Experts of a small language model: 149M parameters, 10926 steps.
Below are experts of layer 9 (counted from 0) of a mixture-of-experts language model. Rows are named router (the router's row for the expert), gate (a neuron's input weights, with its number), up (a neuron's input weights, with its number), down (a neuron's output weights, with its number) and show model dimensions 0-127. Each number is 128 + 32 x the weight over its row's rms, rounded and kept within 0 to 255. Numbers have three digits each.
After each expert's rows: "mostly gets" lists some tokens that are sent to it at least half of the time. This comes from a sample of Wikipedia text that the model never trained on.

# expert 23
router:179132177104133169152131183071101128183132128140161099101123129143107152142098187140089141164109182155159136116155100102105171128170128101076102080114135114088142078154133094081102088150115102095119153175171181183080166118142177161083141132092128071120121127163110171130141158084109157169075083088140139118119099156137142107091158108144177145101106135097086181079141154122178116138132
gate0:137158150130146162138105144150136149115123178114122214200103113087146143102146146119158085127115131128140149127084126103145102155184175115099167135123128079112159079176122123048081083125092115104087168102118126117089111118145131183121143178140137149074102182159104133159097164201079120107055085131153125148070141074150125084163131092143167129089089114125052101115126140102178125150106
up0:151122113147144132129160151108116135120119120146147074079126157155114129079090079153107111158113152123146140114160119150095090087143109176099124085104123212176035093063081120154164131087138188113155108157162138172197104140096129129134112078144072119181109097133148093132177106104111149180149129081143163104172145139114170156132131142095096118167237142081193128105148121159101191161174
down0:149093158091166132127180125115134104117115103199141142120096124093189154045123141151089110119134137126185124138116144131070144146126127187130055091140128139103103165124133170090103183085190104120098107195116110113136129142090049047077140190133123056158106122104144116118136037102134166154103160130137195085137104110102122100117127084174154182081096129166162153099098089141114115125127
mostly gets: "Championships ", "Championships", "Olympic ", "kg ", "Olympics ", "Open "

# expert 143
router:173148136171110152149118128066103139129209133129164150122124169132119171126107151148112118138156167079140093145185119139125133167082105106105104093125086137105109122150098126131104133129106058187105097142122174132118200132111158150089127118126128138146101119202155169174125129106100181111169091094131174133110096141140158152164134101086150105087170126155131127073159192115141122062196
gate0:096111139056108185073119105103163144088147131148118108087161097118109190163156141116134156134144121150147131144146091114125147077121163132173120153113116129089023143132126137134170094144111138127077194139165073193129105127140111151113105142090121156061083128157079099110100170072122130130124140160119170155140116158071158125124081105069047122131124159089166143093092172148122209169133
up0:124138085141152104140152132188092155156106110097162135121161092121175152109074126168180190163167153085209195137138156107169115085116161094158079133131125127110118133144094141150096135168103129175110109128189125161160113100148151159126186125134153141108094142149098147081137078109185163149108147180114116106094113170119113183153165086216098113062126099074138115160152123150050079117098
down0:061100069138111069151173131081102128164121137186100108162126115127116174170115143135143154163154108134129097119115108108104131131158118097122103145123194159106094127139124146173076158159061089130057127175087132126107109138146150144143153106166145083095142152121110097143115102133190123142133081139111121254069109143135101173131131115184108105166202099160135052131110130112177133097150
mostly gets: "Candidate ", "Turnout ", "FW ", "Majority ", "Chris ", "Player "

# expert 106
router:112096124103085166166176118146105165109163059179134153137123165133092145127118154107121117072133195181143105121137076101133167133138139080079168093080079104165113087181126103110169108089169129110134106101174101155128106127168078170169102129161091160120137095097132163124181128114119134154121118113102079119078155093153119139068115148108175169108113131105124066118114120106138155143093
gate0:123194157108102134105149190072151109100171128161113146150159096138098101177101176123168121127162135088073117122081079146075150090128203152086130126157147110118125098117098081143136065163136137110099150099142114146128170118122132144086112159085126101151112050160142142109142107147078192165135120107122139133113137137146125079147136147098113106115103178066103099156124161078092152116080
up0:126098144110141103111108150115143158150112132187130147154199211141163111140140162206145112160162125168141121136128140123096105154136119124158091104071145126170129166101168097155069122136166101128164095204104100124092144166140130118147121122176134159140195137159125135090108159096134147067158089097099118126131186160142140085088139087076121129105120115210143108157074111133121148143112
down0:108147168110125170138147152173224116093083144178145110088078057114134104173129075141156169142163167120144179102138132137151141139063082116125117114160084116096127034131203161115091089144099127120107102148074107092102174140141119096163099084135146127097142087085089097106130121102061108154152106154147099137142137144132034064116140122135097125179133090169136109121150084108152188062144
mostly gets: "á", "é", "í", "ö", "ó", "ø"

# expert 187
router:111122089131096113131104138148167175136121182112179115157132136162111087183092142085191134171138124102052100114164141147167055156146095181180107114196101095160155148124112155150128085135126096102197141150128083129148110130116111133117162124150156184140060123169135139166169094127164137107118131155153103061120155160152162095122096152110126103095155132164098150098104132104121095154146
gate0:169139185125077166165123135150085144175055127115128158107094097106077157177116117112074170096138111127128168087159090150100173117129154122149158090166097123117127100117182107168150141074144123088125110114147168148135067123109134141184107145118074206205101162188142131136133117126162158163142090145134153117119147112110135109134121061097105120147050113133124131124114135201093127089182
up0:157207135138174140101159124155125154128137140135165196141125123159105189155117095122102086094128138063108128116152149100125176109145165177145143068111106123093129114167102160187145156110154137121113183151080204143114104179147066156164127158127078160160118149123124166121139100099138106106161113100128141077135111164156041102143063063088154170107121177163060121082120153128066095120106
down0:154139141120097213181140150147078199099138125122058149100164152102127160129164111109138141115115129112122098134148159110107130157087113102165166150136101149148116104134133087148165159171163202134140138100130127124147110152096091102123138136155052150109137090155158103167190097163149163117150108110104083161103166101140074143097068102095136188180054126094155124185111100077117093185099
mostly gets: "California", "Democratic ", "University", "York", "Republican ", "Washington "

# expert 164
router:145192091143130146174143112122142095130109121056118076143088134162130095147155133116112150119215082148104126123141128093124150097159149143102119136086176153082143127076127102131142166108093122145166138113150128095137134128107066147157166135087163133122092099142115067124110102142053085082131134137131136148228127154109139080100115130154190119162117186164177157067078151088126161139073
gate0:168145160142126191175084113128105112154111097092099151111103112071077161128147165115151124095113155146181229139060171080086134056129170171143085066110131172099145166124134114139130107116091112121132119173094110126100099109126059149108132146153117114139140140122164154125152111048122155119047065140092156146195121127114128094144183139125086122162135177166136115127183094156172140171092
up0:159117137153142137097058133073083160138125125086134110104073075138131087143096137152104181164124135092073159158148153114115168209140066146109103094107167163082111150179154153131105125065084110068132125156100137191115189027087150100128200151151167142143051164119153132082185165116151100148145129156142136084141099085123123106181149064180139137151131112097064086149083117086098151137127
down0:120115175172141100123163158093078158137182091120139122142135118078164081124177139197127177114113134146102107159138108141135090156130089111148105130138129137074119136139113130093108176120112092113154044076102081076184104178094159115154122178146087169133078168167092151094120133082122099159098099146129085175113136137170119094119113124113090161200102119098159116123092096147075109122124
mostly gets: "semi", "\\", "$\\", "Final ", "mathb", "Semi"

# expert 81
router:152111102141114153113137169062102160077100171167134090167118126125103170108147155140101106146184167139149183153134128116100161129130150116103167159163125177120146131121130135059115123172169086166063144126196114122095144062151134136214153123113141164190160073117161116158128124140097135136148131116059167138129173166141113072091128122103157122180149146129063142082101107139145142134097
gate0:130124183134143150120122147112163160152136110073130140126163153145125035109155149130122113101138177095160105201155115204128148082132172110141139147153177145156114088084173084115121109177177134139094113107103127165074124132133172123131167130125147139138125169136114106184081200116076135178118160088115153099082100146170089141198136177139119117163126126072082129104136193208158199130150
up0:119134114118118083111096107182133183099187086091122077184148175134134131116139187151111157082142133198099112124078156101157184135143173108154131132182108126181141086117127122105055039105106134144145135175118127137124104149097073109198148142145116130147076150086109064148132117109148110148103129072134167087117114110150138087102162128129145129152100161108168158158100140086122164130099
down0:154097140092059137089113137157189143187129115165123188081152159096165036145185120108085129174104178099111117111140134055152154101157053146120181148084131171114136108082126163170104127164177181174075081165139137076181118210086132164125142162138096155163064192125118166129134144097089157077131145118095140199129111110102157082160150138099089150173166160090085167103152123182114102081169
mostly gets: "champion", "FRA ", "GBR ", "NED ", "CHN ", "ENG "

# expert 216
router:179103137159126069170142144144144178169113153147116158089198145136144164113123145131152154188173138127192098156084128099108123096122143148151160181165104158118135124095075167182160089113067116099169089086102181115158148106184096109080204130092128090092145154131129129142174064156172140161074108136077123145139154138106148077119133114140082136116173143132105147196147144159130138149076
gate0:088166147126175107132120137122122130057155182181119117159193138102135152136111115164108098137171089099141146142081100160219089106083139075115192139185165134134077157076179148153144102126050117141163129118075143151148152118142089174113194073171069173113115142158148097167152102139155105102135161152167087133123101084137111135101120169096174103106098126157130162140115182100140158082102
up0:155150195182136099145049127076193107167146159179122092181130070119146105102134104112105107079160113150133153111144164104117162096143099177111129157152131142107140149061128185148158088144079132110105139186189095156128128111174160131102147106098126151090078164134160112136144186134171166140106086171170141120135145084225133112142106191138065132133134109085107096150126139097117129141105
down0:135200134157070152108208120161125119072176152123114142095118136130094117125075093116165157150104133082098171137160139119172097064127165075110152179090146192122135200157150142159169130107158142149129171118135100141098138093058073110123111115126156151157065132145113065107107150150152182109145173110139144109127117180146124106188116160171066124157078123134149104163156142184103154162139
mostly gets: "Sand", "Brown", "Rich", "ald", "Carl", "Green"

# expert 250
router:106164129132168131119112124172087109083174152073066098111122170130160172171054126173138124143198188089169165097068195109096175097154123137111156182109171149110131092161152104188186089114129137152061098087163113135141127144134129068153128112133158142151092102101115109101181145123162141082146163129070099155115121126150158115163130194083116089129146151138131077121079102114112116111116
gate0:132129137134151113119130086157120207136100120137091130128189150139152111173131133122151120086096140099146146162058155101107117096178119194103191065185122160185184109168131121105120128107117051122062102157167130159133138133124152082123078137087097165107129157184126140105148164091139129175153157171116135137111138112146134148156163129135149121170094113109100123124153113120132148194165
up0:063198113107106119164102125165125149089117155101118166160145123130135057142103171133161102118116137129132138129111191090122157070110180139086163078110129120166158106135105131102142126079151140092143140129167123125118121141090147133177117119141052198161098180174186146150142179118096123116124185166121075063112142095156152158129129108132116116138127178101091091141125122122201166140166
down0:121125143116126182136123106136153127128102121091090155122138101185140117158163137048123113111125122099115118124173122155126190140152076101130059203134118129129104133128135123149130164104112168128085187151128181037193125143068144082168107133135086138129098108169107145103099132208093173098150159110159111161091085077184152126150098148127134133046162112170158130126083129124128106086149
mostly gets: "appointed ", "decided ", "unable ", "removed ", "responsible ", "difficult "

# expert 197
router:156163173139076146104111101082131106112163199113139144122107151083096069082101116110151104085085127157113133138132128131183166128133111113076149140094124088061118076106106150125141163161101153157112119145172110179093176131097141166133058127142160146142126095115084142091156170086107150087162096156122142062128081114121098204133159112080122169142187067091133122106174158169113141166135
gate0:125150104182133108120168171134075186129087129116216158167149170147113166128152159108140138104125146152162075086135154112139222104088137083153142180194077165088152194085119134161140127115126141104162123156115144118122136135098131122125129119113096130097160120110156106125106175131116167111136058145109151120154152133133140124162101132130172179150043092107140141159101121132139109109102
up0:128116125106121145117089150091101104103071124104149160157158118082120139089114122143111168142097157171167104122075143151133163122071200117107154179103098155081097150119108131155133084097126116137127089118128167183088174127130089141093124120203087156105147126173184112111127134114105090066119115184073139131084091202124121125139109144166119183129149114180179130111110084121099118157104
down0:139103077079138112115095137118185097107068089099104138101156183137137102099132144147071123124109082135134154127086086098129120120174179150122121085126134084100066101134115165153154103129112153119113179162119114145137122081101139096142166097132126087149064128115168092158105105068092192079131142157169171125175119170130121146104151095090154179162142106079155115067158133149087169156131
mostly gets: "Billboard ", "Albums ", "Chart ", "Hot ", "Title ", "Singles "

# expert 188
router:081150078190137071097139089161084144153181177130137155130095107168157176124105063131113139129177139130090108077093181130132136135112091202160125153096147165096131143155155080162069136129130145146102118118178064145121082179051095096072089136108151144082113134117150109176134154153167171128129164127103066141160196120206108141139157137146130103132095177166133061129099072149142135161164
gate0:118162069159130169147179119164135139120162131120123144164111114099153132138192090119173122089117172082155133135094155141076144087129153120114087150216105103151145108091136060120116093192142086142113157114175180171108190099090155139147108124104038096164146129116187111156150144166149163144174120154132078055152190136131109182111080145140103057132185158102111099137176133109137103126091
up0:103103155089137141138121100133059089136149138103057090145139136038189131151082154110131152154172079096151152097092161148162159164174115102124117183146118159188142166164148148180174105140123149127115106153155117134126103080180110090163105134126083151145065127092156129106120124097086096113158148155094170081148079119119086103149162139082080145107127195095117087102108124117160157109175
down0:171140172154190109106110155080160191075146098115131175105172179138171079167129160074143129153155156123169073174123136128112105098153145072164143117134097140178108127117031061125133125077181146148116144159114114104136220135186124175151116151136115113134163133158109163116144128151116112114140066096132163123118163110151176048161135167128099148180154084096090102132141144179121150168150
mostly gets: "However", "According ", "however", "according ", "compared ", "believ"

# expert 130
router:146123125067148185150144127079059100152179205148148057099097160119136188104086133152144094165169136150149151089137129166103154161172118151145146151122155148152127131120070098111098117121123115174080169186134108185124131090195118134122152116135140099132135073124131122113085104111159131155134188127071118170118103133119108122108131075076131082088157152195084154070153169173108116118131
gate0:146087116079154153145148144129081145160139085124116153121100200110157147077116158079114108090134145143109155107086111164092111127126079153135156169129174118131132086120131114151099092126087112141121124096117096116072185138125146075106150131096064127130101139133149126098136103108085073081076138126126129136075136050174133091092114136181148120140145164092211064208177107165125105095081
up0:086133142183102119122147202156123096122116144107122132164110104116120083185137137109084135119083056109156123118124142147137088118118060147174136114077103083096089125108123132112216171103148148127120149078148152070168129173105077098207167106130133142093062165155153138081113162119075138089125108141157101106099120212147134182132097155120119147122090149173142147082127170128138173165128
down0:181176204136158145117135122151146143069114150119111116190147161116136205114139171170129149154168173128138147176103147120093126173164086097171120175167148139135181144122115106127133145146134186110129104055108161141125096111102151122136142131055159140080075138140117100116129196195127089108160147168179116144157097139108157178146078174143124187056104150142119142176126110103146084124149
mostly gets: "won ", "victory ", "scored ", "awarded ", "finished ", "graduated "

# expert 42
router:079135129111136161154146099124183121098136116101129133154109116161099143156169181114105129153146136066045177185188087107108087116152103081163076164131066161087171073145117094124084125125115134117112077079141206138156060169130123089130130128135141153111147150161106147066197167089148099102137102075169119093124103153102141111096073055096144094167118126067103115087156118078136088088100
gate0:178140185130134080125086124124160151143111161090095145141130151151098113163102176125113154199162143049083092201138094129118125039162139157068136121108114116162153159179125141176102122056102112148172093098158157154044112116085157171132099112147141087106127151127134179110148170136123119101103135121088161107128122111141079127140054154139145106095114191108116160174140081160164155118160
up0:150151084122154126129129084152113090124134167110137106159104172086146099048096070144128134124141138124113103072174196171134137172095104129109155169141130150176068142106188125131134116125082087121123157116111147090164075128205180130057177159113089172159136113123142113111079109164081102124138124138133102132171129131097144152206113073158122084130106081136089080169160092118082103147114
down0:124112132127108156139082135114126141119118161088187080110078134142120170164086128069135132164139149113125142136096150106117069117109139120181115137119138106081156093116121173138077142159112127113142124144131074106095092125076140099098112195108153154094094136104163109074182155159161117128114111191094145117115167099173135116173128104123175173225148153069137142071126115106127150165159
mostly gets: "* ", "pm ", ")\" ", "@ "

# expert 210
router:112136136169153144128091136120180208127095188163157145131156068140195099140181112116125178129157096144131029138115129150102150163082132207184070115157177111140136124139108112194157073096166130096121169131127099081141123125147135115118126142084110102076121148128102145083107101121188094122102144124143072071134129121111149076181135122126105111175155148182109089176127132108121138162106
gate0:168143208185149081171111183132040124156103179122184191117108119196117130153112193114119146095095170113160096070143087147161146107107150182125140137175196175127080142179155123136178115160113117137114141112145107077133076145081099136122143145133132138120194150162068117092121127145129108106126105095146157077120135076121129134145093102134176113181151139150131053127155127140106195106119
up0:176102140136153113175089117142125121152200183060135160099131147136092131176107106105116154170134135097129126124148124107174123150121055178104135153094086097125074128139127139106118136119168133135134107171157055148209142150148070192131060162109132137095106178102143104119104149154156112127111118159104151113079071087171144133155133046127130135170141115150131180029128168158177116122144
down0:197146137127079110128151124135144146182139132095164101139122101093109070179137075081130125178099088060144189142170196112172160125179139127156127125197133117094090160115175136203152167122130114085164129092101076098135137147116119113110127124113180123143134176118130144100141141116130100200122150141100131081186117148146077221139127123144066159141124194206166119165056137086120114141180
mostly gets: "Liver", "Pat", "Ox", "Hol", "At", "Par"

# expert 82
router:138127149097122054150107121129111106144050136080118120171135112145148112133116152143119170076085168161098167123035146144111124125085090165166163111157115124085161156106133101137138147082130129095163101085135091121147158120145137111165117124149109177076154105129135126148081126157143143084056155154097134152166105121121077173125161079096100099124121118167125114107151122089067148178049
gate0:065125154155133085075118144055152131104117109129158158154107093164133136115115100148135153155144116129090128172124124134043111139122071129123096130109130116131054111135120128142107166093188170145140167153146160096090094050149107092110095134121102169105123162179165108168139133137158106113022082104120143167118185080106109083122078096158080084085131119149139093129121156122153158122079
up0:170174089113122101099123113142130094143091230114123124092232139120072106128127163114168111104133121169127121092135084147197090148134137110087169178130125065128112107121146156130147089156103086102050096080094118159163141118081099128160084098124165183161137099133106104164115111170150160133182149205180111080143107135104149114137164143125217134163143074096121133119088124174141128135139
down0:120159148120131126121073102186085140124141069081145124115171076115094106118168182132152120145200112150144077178153158173189056173195138161150147143083165126095063113088156069138156141099098042150163108095125136143103081139142139133158218119130131125156151157137093090106138148107129115141068095175181122100106094148153154130129091166142161140185110133143138080104129163116116145126142
mostly gets: "girl", "bott", "heav", "wind", "black", "Boy"

# expert 219
router:136122146052167170137071143152143110090131096136163122160081161094168128113182150149187139144108131157115104119051116133132100147092130171088091122169126121081147134103199075150100095139105132096160144125107148162163134121183127108086101120161156103116125182113069111159125141166166117042119112190159098144124100162071081145125107122179148188116136097121139145157117122139148137142104
gate0:103115146039153147107134129080129078102110156047121149093195127127129120070143095101164155119120179073152110199141156177132137110143140164118066110123155170157088092093081131223090120129109150134122166108131129147158118066111077164111151120163100180103128109140103146150125136118086158165153083052068161113177085138152133132130125183150193086156140185130161137164125084106065129102120
up0:041125075111150143187111156091148125126122119133070211134159092129130155132087196143122101118170085101190175141111101156148120125061108170135115142147136134134083142083118119141109167078137098144162117134156117138081063082140108165123102129113101104050164098133044099181111131129091228097165090098097206114145121131171093178132170171153130126170090179147140111161112141117108111163157
down0:114141148137090146131137107157086142146135135123124092130059102163068165139140057177129159070105134180136113163139094127124095107186148134127046144057089180140036085107072117110097158130136119137137147152116118096094147180188127098121122109095146181084140215093069074166125050164124128084153155134114123149132119165079131143118125159111132131122107084149157150164120125165173113054197
mostly gets: "water", "pm", "ool", "rain", "oot", "ail"

# expert 122
router:115095116166084129139099126133098173128146140195136149120130192150144200149132145101147152101088189131216105111167169135198138129119089093121138108138058115127101149125142174156130066107128061120165103084145187115076117103077134156133150121102084091135132125180147174105144109113091124174139089079108118106117099155153183191139159103163137089168111144135109136167149151132141084093178
gate0:158145134118138166129155140126083133112174119129121176096174160136132128114118151130155141093080148087176158095153120109148107146138136118140117101115102062112132054158111127177137154104163174146165166131104113124126152133156157134167142149107210114125087153171102147137146108195166131090088138142116166116123160115102159104108101113157076101132151154100121200067138156177104111200161
up0:121145099168105111092135110114183120105110193159061137161093168123148118117211163150155113075126103074132106088135201110029143144153124139105178099076155131194132187104087185137170112161120156080083072115107113082128103104175119184134139099106130142134121139073140046077098118124090096155074096103074139120095131142154100114143178118135075174128153065105169103153158160104100108151148
down0:135163144157080172140130156109101154145137176068144150160144122158129121128057165164105092128082149107180069128095130125157130122105109166141127109157141124072110164116115177070101089108061114124121076118157179114126133129116126150161095118122124183160142156140217098131087151161146184163184067116191114137062077079087165180146098099128100113144109078127083083078126138123137151099160
mostly gets: "William ", "Walter ", "Robert ", "John ", "Alexander ", "David "

# expert 182
router:120153133111106110115181090183134128093125131099087098168120103107112100135166171143110154133169121161209133138145167077121155073122125075105173123134192074130155150151115150059174191179136173120137096114106118129188175114131107182152144120187148087086176074110117073123090142106106117136127086165096177131139072109105115136125111085091130143101111083132134110116119065110177178136158
gate0:127132214107087166137134132143150142115146126027118124134131122101150113165127124152108160104044101097181168147118103119123092140185063103079075101169161128156077089147116166125146182142069148190111163100128089134120139162157102089083145181168116147095089149101117165157105088115119108121169123129124153135143138121146130170162174153147165111164189157144130065117098070132094098140174
up0:162144152147139132173124129143129157091130135102143151154151131188146097146118155107153162109114145105084158172079155063151084140107150123111151107121134142149082123097101142135127169074074125109117115074159131135126139085140138104096137137136136105112095110154118099133036049065149148132137123133150161093132128174111132154150150144103113100111126087124079130132143110179115067132109
down0:115164161135135176162117083065092105156066187070178110093099146166142137090151146171128156137099136129156106133113152173122121147121086176117144142190140121130121137100107206144145177099089154180124166099150122145162146157187126146138116108108171127171076166120090109181138115126110175151111083114112128087154086094178115146058166122135117089158163083177154119158075127199027098116150
mostly gets: "-", "Super ", "multi", "newly ", "non", "standard "

# expert 199
router:161172091085174173145094143087083126112046140139142118099116092105153156197112176165074125094140163091113106107058068129122182179085136124116147086171126108128166163115149084103169085143159102093120087148177125197131144098120156171109081135107163122091068142121146141145041126146115160115144152123102102088096127109129132162099144121145154148079130092161150137118135145123115161146125
gate0:161122123140121110110076155127106076202132170168143162072165148131146105128146142066128177087145155165073104121096079088191114140129130110110133138201128071112141093089112139116105164194147126129099098161092120164107149096073180197097122139102126091094152125147160119094106129099164145151129144143120116079102140154122166120110145121185148152174123119119072157114107134181151189126171
up0:144083157140153164123141140127092142126095116146048134155113095128099131158099103153058102133131106135130107136143073146203173132136112139138113158144108130126148101161105165158122152089126097092132122115150153117131154097115153171161108113126123097107175071164145188041083130134147151078121087193137198120136153134147119144159126167141152105198150102120136113103144150149108082097099
down0:165103042101112124131084079112093091063023126183114089154186126053124104080161132068134061073130086072055103129133117109122127163105141114102096101105107086171101066163131137162084139095198144125168150187122097120108114100106113085143092097124110118114125123123161168128129150111140132140108094196125153101164127160126099137147160144102125136183110143132117135089135151069151140118164
mostly gets: "Pro", "pro", "Lu", "Bo", "figh", "stro"

# expert 155
router:112178174087113197175182139095173162115113098187099152158150181114155156184181189134066157129133149156089122161188080112058115160159062095100082124112087119145129104151091177102061138164175091174082104087157188123160125131084113128160161162118130110158177152158111181126144167085163083173121110066211160164101152138164138111100079158048128155141164192131044108146069114122203108070125
gate0:130105142149164155090096195102137129169158173147083133061198144107099149167123141130127083082070135093152131107133152126143146092159157118140093179150143120078139072180140144125113121106143113165160111153142141103137130078118131141138130159131132124130091109125194095122175126140115138185119188103070154169077137110148188165146170073149120167121137153133107153127089145198090083130165
up0:142168123101116105140112171123151133081118116131104118079131137133140119157152166120136095130132118117117126145127057234072147094069091128186059151108159118130067100127090124117176088116125058123108154106118099134178190156156146131119116117162136166098172134139102073152088156164139149132181122106122144103130116100145097118166043145075153176083112138159100163157119129078103076151060
down0:122104117164116099153177189138101123133106119124056117104113133130085115106174119077099078135142132082142136098058108122107143185096151107141087094104120105148085132136083158133105156113133120109188153144119160144165168093134125097161167113099148099059145102151126069056116162143144120134115081109098171158082122083143114135145122107087092071119107161169130105142112088136130121115138
mostly gets: "@ ", "near ", "FC ", "CHN ", "toward ", "ITA "

# expert 71
router:100106133134088105148094075155089177132165128105123107102190133173146097158072146135125121148149108074095149143171127166117102147135120101143159140108103168109157082126170121053087185185141174119164109088092166136151126117143128142178157111058144131165092108106090117097144190068147071074160091149102093072152124117092138200112045155104121131135101131177134135118133088124122120075105
gate0:141126163100103144127120113119148134093148107068091165127153119126140070095152170156161214115170128119042146186143152117124130134154126075142133140126155147123071138190138139096143149097151118154203137065124077130046225133112173110133114103131134188143129167152147166135119154095144129089184150175100158116153144116160163140076118110076151161125150154106105114160093066128137174161137
up0:128150162121084190222148157086120121161137133065135056118110117082138064108106125126070162115153153088073132127118125107090142131144056106128145087118130122065136148108156110189157087187105049141165207128143120132128139127135094161132140103062137141119140119117138189170161131158159075045181119123113147121105116140131139122114092134105147121153211114108091147096188108132090083108178
down0:163183172157115108118136145120104159106143157163073132167098150094156179168110094150139146089164137194088117130106148158120171120120088073094155143162152142173165140101122152132120156084138125056134135090106123137130123051139139132178132083183154109167119138139122065075126059091142112123108160125154141085223193104150136126112121203096117111187109164143090099190110137196194144090140
mostly gets: "|---|---|---|---|---|---|", "== ", "Season ", "=== ", "Pos ", "Episode "

# expert 105
router:151170159133176107132103126152164067079088108172087062172207073176163124129135128127144076124087123135174103103040147091093060142113149124142182167144191096166076192169083145110172190131089135119086093116114105104135126103091151112134178125139165130125091127134115078134137131094124137116108087151099136140148138132176107105091130118127089130170121104067161124081090130140155155168102
gate0:150114106173104083100107145100108105111131166154089185141164125166147107111166134096175064097132139133169144061135135127082117126170129136109160105183161113090134121136123171206080150149089100152136157140154082088068176176163093064132173118122089157160113176100093135140160101145119114106142156112139111144128098159089117137177135080114112097174080133181112121164126127142130119168171
up0:132160110144148095110157083138135199134107098124080131154150145136122140079097122080098160112142158167079083126123167090148138127144106117092126210103158141121149123095111089171156096143166095139125155149090097108147078155161097105151130133098139127133146127189144137116128117141151142128101114131105101162101175093123129152107117149155092109102123086140162105220116143136128107084124
down0:142133163086177147133133142163127073098195131113101170145091130155191199151094128119120077101108122147145098063102157155157162082095098078112127127122148135119137137078155101112116099140137108154127145118115158147106115190136110154181092200143157200161066134148176096143095113215208160224150144131171132150138199140167060164143146105126157156159110102189131182139127131081119144101146
mostly gets: "largest ", "small ", "various ", "large ", "traditional ", "important "

# expert 50
router:106149202091130130179160113116085144085151136130128131115102165130145145130090127144110113111188149160124155113182110123034184134153075146178120133047161125115143111118157116086164090098195143140090112109104170099158162130075153141093160122154138121113087092124164062091133165089130112172158138110150173177137096135136159115087121111118163126126149150142103102101140093145125142113097
gate0:171126138151165111097094110151075128123148140039144113123108132078154144086137138155154144145134132061129127143083106159115168094124162087130102147188150097119132122175117041139140089111144086153134129192123120107117170076194127156134044109161160087185117159170132140115093140124056142118106164109111156088105105143151093116051109145141097131137131205180106167132173124108120165153149
up0:142136149099116130088128155091135109063141100228106137059120105109144154143080145155135128083127057191096168153114091088134114178100154115084115141142079119157119088105213171138157139080123097124098089078134148189143123134142160115111175104095141186096094142069079116102120110133117039157112152144108154180116187146139089082163169073062097061169155089108120142157162124139139124114094
down0:095113185126153144131098140144147140108091112166143112178117127186125135114107134141093126079099177178128113045107142090146152133098126110149136138127123156044177109153136123119124153125151105138164040135162129123087155159186108121167154086117069136139127106139151098130162095165122139156157113168127171102122138193174093103200150088176137168133138121168062100114051155143128087120089
mostly gets: "—; ", "–; ", "GF "

# expert 116
router:082116099090094119191173175166190106142133128073183192167106124174101125137086171159172126124115106119106088148146168138101070150166067163168115089154100142150114176144167107136076142160159102078153131143128135137134110097071151143119113141137138172102078144087082144111159170062164140127144099169154174116085123213086131114104080129176095101079185116118123153070087102144133118129166
gate0:080101116144128102081092105177117177111124164192146200122119091134043164173139097118167112132119075117153133106130113190134084109085137184135102082129139165108152181106147166097117087177092142166101122134100078255157145147095138178158100138136048109104097174141077121080189102125090117143206122155137102152132087182123159155157170143151098112134102159152077122080133178130068106169099
up0:155178134119130135127079118142098125122172130190133212119125169143093129146098137145117164088165074100128097066112143154123129131137097142144168115090141181110148118085097128131131057160128139137071160147082093241150103161118163137131113156128078127079090086148115134120167052121076111149170078123109098170164102106185097163140131121180152108091140168088150122074131092144070108161116
down0:113074113145166168107119101171152120095103084156166177132115137153122134149117207110051140140108092113170100100105113162152151125100103080125141132104185132055093185136097123138216105182096140129100104160148145156189115114130180081104140142094175098151148129099116161162167133076142175162147140115124109100069119112077098101190111133174103094084134161149078120102108141150119099120187
mostly gets: "California", "Texas", "Carolina", "Kansas ", "Missou", "Washington"

# expert 40
router:118063112162061148108083122158078175143148151145151172130134142128159154157084160116130139117093112163176112147191211156171120123113078087125131106095059104146128173119187186137145132113063092166172092114080201094106157084095179163124125136149108072098157161190162161089150160101077142103134099128093141145110075140151157182143128086145090081102138111157096131186181103138144131132153
gate0:114166127160155121117100108146130096109099083095138101112119135103192166105067099136128087163115176139130099165131099148118155074047127185077130178161147136132122113109174113131137128160154166159114103127153130151105125151108130158098095106160102108137042118132100118153035176114176119106076094134098106186139103144134121161118196106135095094116137113068082083029130133112209127126154
up0:162195114119064096129143094133146105179198095135104146069182141169142160108167102102070068163131097159104089098131124087165121067141219118125104165117164132169143102125127117152051110107136124118154211146156106094055148170101108116116115144112091116118124112122122116088175082168140101145142157149138125133078129180114151170087123156121197129100178159136107126070183131178140158171105
down0:153158157160119138151099156124118101089138097160175099130161151136135127077099140097120082143109097159144157095080132126174104157160096112106093115128105106119140149059167156158078148135115179152016180167168104138071104156084144118123106150065110059159125129142160092209092160157125148135167043109147121131081143124124110168099111108131146145084123117116156143046125111160101174121145
mostly gets: "John ", "David ", "Michael ", "Robert ", "Paul ", "William "

# expert 6
router:112156187131157115131147077161156150180147113109105080150116140106099108123159114137151091092041069109127141135027166139173093107118112093096164131131127156129173131161122113166173149117090088130123125099113119128091158128115126070074129120115169131089116157100147124146146135076140103157083135124157134197195098131076118207120165128153114134124101124126158177165103114120143097101138
gate0:093168149126121163147072133107132097113102193134132142100096094140144142091107150137168154155110149108203133179028173068092132135149073158163098167060117121090171149093120094118192106168177092135101174103089097056111172106083177113104154133114123151095117125108120118130129113056132085099139101051122140098151113149096097179145161158119143118156155106091142124129162189102167157124145
up0:094173136144098134149127138125181138088100074135128172170163070119148127092142086174137170086090192109126134115099154045147110151131141069114127107149113154161146083150109141125144100111161104078137128090164153142148135122081092114135136109105160122097111166183063158142187107152113095129144097107119163106094141163150127106166146074088141187130145122128104124136101101117121174096094
down0:086142164150124207118167101129106160136089120132101124050160138138129108137174144097162113157158121130149131186178165057143142147151193088144176154105153120055105159115143144183129119159147155123114202130141160122081132165063121119117157158087091128160134118114150135179124078151099160115048169194159141082112092150132073134081151128131133098186097092158065171095153137132136122108142
mostly gets: "food ", "water ", "oil ", "energy ", "gas ", "products "